Weights of a small mixture-of-experts language model, trained from scratch on English Wikipedia.
Size: width 384, vocabulary 32768.
Training: a variant of Muon for the experts, 347M tokens, 5295 steps.
Below are experts of layer 5 (counted from 0) of a mixture-of-experts language model. Rows are named router (the router's row for the expert) and show model dimensions 0-95. Each number is 128 + 24 x the weight over its row's rms, rounded and kept within 0 to 255. Numbers have three digits each.
After each expert's rows: "mostly gets" lists some tokens that are sent to it at least half of the time. This comes from a sample of Wikipedia text that the model never trained on.

# expert 9
router:113136154109123142144088148117122089172154138132117096157145115110112137102104098105185105111158080158094104129146078096131135150148116134133110135129102110117109142135175147123155131150134158144134140089101140117130135119102133160098101089162123157143110146120122120128114134121130151096
mostly gets: " m", " b", " p", " g", " sp", " d"

# expert 17
router:122109109147097147073112110114147141127143123144101112182091104100104139131104110097122131166119098121119110102092131122123089146160116098149089095149147122154159108135177089157120141132139103128105119120087134111140145174110145158100126115094126152106134140084155131164146114114136158096
mostly gets: "|  |", " ·", "==See also==", "====", "| Party", "L |"

# expert 16
router:130147130126158146101163148118132135132181136155127132152104151153129144087099112127179149111151089167110126149150104136106125138109166158138105128104142178128139117116162128152119146154114114111120154126123117153134146161130122191089115085133132132129115102128175147107147142132144117153
mostly gets: " \"", "\n\n", "\" (", "==See also==", "The", ", but"

# expert 3
router:135137155159128123134134121161134169131091168158105112119144150130120112095141137120141145112119168130131127138120129138127119163106150099158120156131143108132130122145123137093132094125139115146121142156110160119107147135100126145110154123117106104133153147150183156127138099119143072133
mostly gets: " | \"", "!", "- \"", " Society", " \"The", " You"

# expert 4
router:139151118141122111164169146096103161133117114145152125112112139124130094130153124152098121097120143119137128145113109107101149148109091174104131166110121099112186152101141114095108094166132113121110140110135093094121138114111120077163068103162155162108117111125170147098130112110154163176
mostly gets: " his", " as a", " their", ", the", ", a", " is a"

# expert 19
router:133136118127111136136148109107138156089145076131144104069172131099122116139126169138128133110110124128115129118110082104127145148150093143115100152127138124109137158119151153138140097167093153111121135134118133129159087093131130109165120130165159144143116102126144122116161110136139149137
mostly gets: " that", " it", " their", " his", " this", " her"

# expert 18
router:154128069150170097139149144102098105085116109147122166129094157148121084121106100126158116109160155122137138162124144138150118093147133086104145168160111131130132114110100076115084126131094106135166106152155111172108113136116117178100172158114127102151158105150115138173159096114113169185
mostly gets: " ==", " ===", "es.", "ing.", "\n\n", "\"."

# expert 2
router:126128127103127129100133166114106141162190092129127112156159150106123164166163154136089122131150129126128168180083138108128112138131138132095086077148135133109088135126104164142136155148101126170155185123110112126142110138139136127145139130175151154085089094155099101146097128111109105109
mostly gets: "′", "_{", "°N ", "″N ", " | .", " other"

# expert 1
router:126153135113115127106124152167168094142131100100103134146135100151097152106139147110117145098136099111122108127184132133127150112105174113181171145108104097170089096121176121185135150083146088153125132125135147172125097183127146137142145121087138148128179168134143100127115081097085128106
mostly gets: " Le", " Ch", " Sch", " Br", " Sh", " Y"

# expert 10
router:152136091083140110119116135148136155162093118106135137141109088121150163166157133141124118121139132104159126126122167127134129124104109088131115125097135134116090155154113144136137117115126140142077136119107109098123119079150130115132120103124166156095175128112125159128090138135122116104
mostly gets: " / (", " | −", " won the", "0", "–", " | +"

# expert 7
router:138118155096134143090114139073088146141119155135122117133130095141138145161143110157116147169106145128109108199114143099128137124085160111136122106086142129125105104143112124137145165096101204149090112140146132161113118150058156094100108147150128060093113180122095096140110173132117086127
mostly gets: ", ", " in ", "- ", ") | ", ": ", " | "

# expert 11
router:096133143151119101101126097128110095160088142136114162174136081098128136142130154151119109135155142107169143128129164139147107123136128105101122126102115128157105147157177105181101135111137089147116099138104140136084097165141124153156135155073090126142127127121101140104136093152128105129
mostly gets: " Los Angeles", "burg", " Mount", " Croat", "shire", "mathbb"

# expert 13
router:145127133148110110158105097134131141053087145146148086146167148133113112207129152110103174106119151119150150115109194172099130102168096145108135096132134073098113127152129122134091130120113117126167120147120134101108102143106074107155141108112124150129142145125115105179138147073111146129
mostly gets: " United States", " International", "°W", " University", " Road", " County"

# expert 12
router:122137133154124124153123092139151131117176148106138117121166119134131110149103133139125129067107128184119086144119103112134149120151121140136115097143123127095141139163162140131143115138121150126185138120120124115103126089129116093152125124182139134130108121125155122120122155110115144125
mostly gets: " design", " political", " play", " work", " public", " develop"

# expert 8
router:112133075107140118109137146135156144119137124074161121124116098112126147197135098133148145161083138118098151142110150111150133114094108154171192120134102135135142146121097169123102134130113175109131149132141106101124147163113129105125103128110138107158100136093124090143090153186121084075
mostly gets: " August ", " (born ", " October ", " December ", " November ", " July "

# expert 5
router:104116123115171151104126129157124109125107147132123136142128167147127102128162104108150123149142131151133147125158147126124133133160169131132104137139124129166132127139116059108169180158150103131109120128139150131157170082112142157096182131110102101143152105141112169107127157160169125123
mostly gets: ") |", " |", " |  |", "|", "\".", "\" |"

# expert 15
router:108114167135121139119098103137092085095122126129127118153189133120119133108097129155108093106123116129112171107142160153123081156143158128103172134120094093177103149121126129127146139110126100136150102097167150137116099181159125128155118153078084146154113133159104151123164088126119144131
mostly gets: "á", "ä", "idae", "ü", "ö", " in S"

# expert 0
router:110129124089140143072143142168154090137118163057117151151098133133123133162146121139146134118109108131106137116150167162153112087135158119146165109135092115131156127101121112158111118071144135135122099147125123149144136153174137096109127133113152110171161160138144101131123110154156129107
mostly gets: " John", " William", " David", " J.", " James", " Robert"

# expert 14
router:151156128115123108130132122142117165122127122138148139095157175127121160094076179135164131139152092130136117130112104123115123156125125113149111131109125125132135142136138148086137092131104157118115132169109131100135124100166134080139122101139105129117110117108139140079151141106110125141
mostly gets: ", and", " was", " and", " to the", " with the", " has"

# expert 6
router:086109134137109106143080139116111127154102124159124086133104133098149094138121126136127112149108148121124105124088178149106137113148105110085120122110173140112111112168102133174143143152098171136125135129128154055146117132139081126139156124121111159103085145114142154154182148124146126143
mostly gets: "′", " / (", "°", "°W", "% |", " | — |"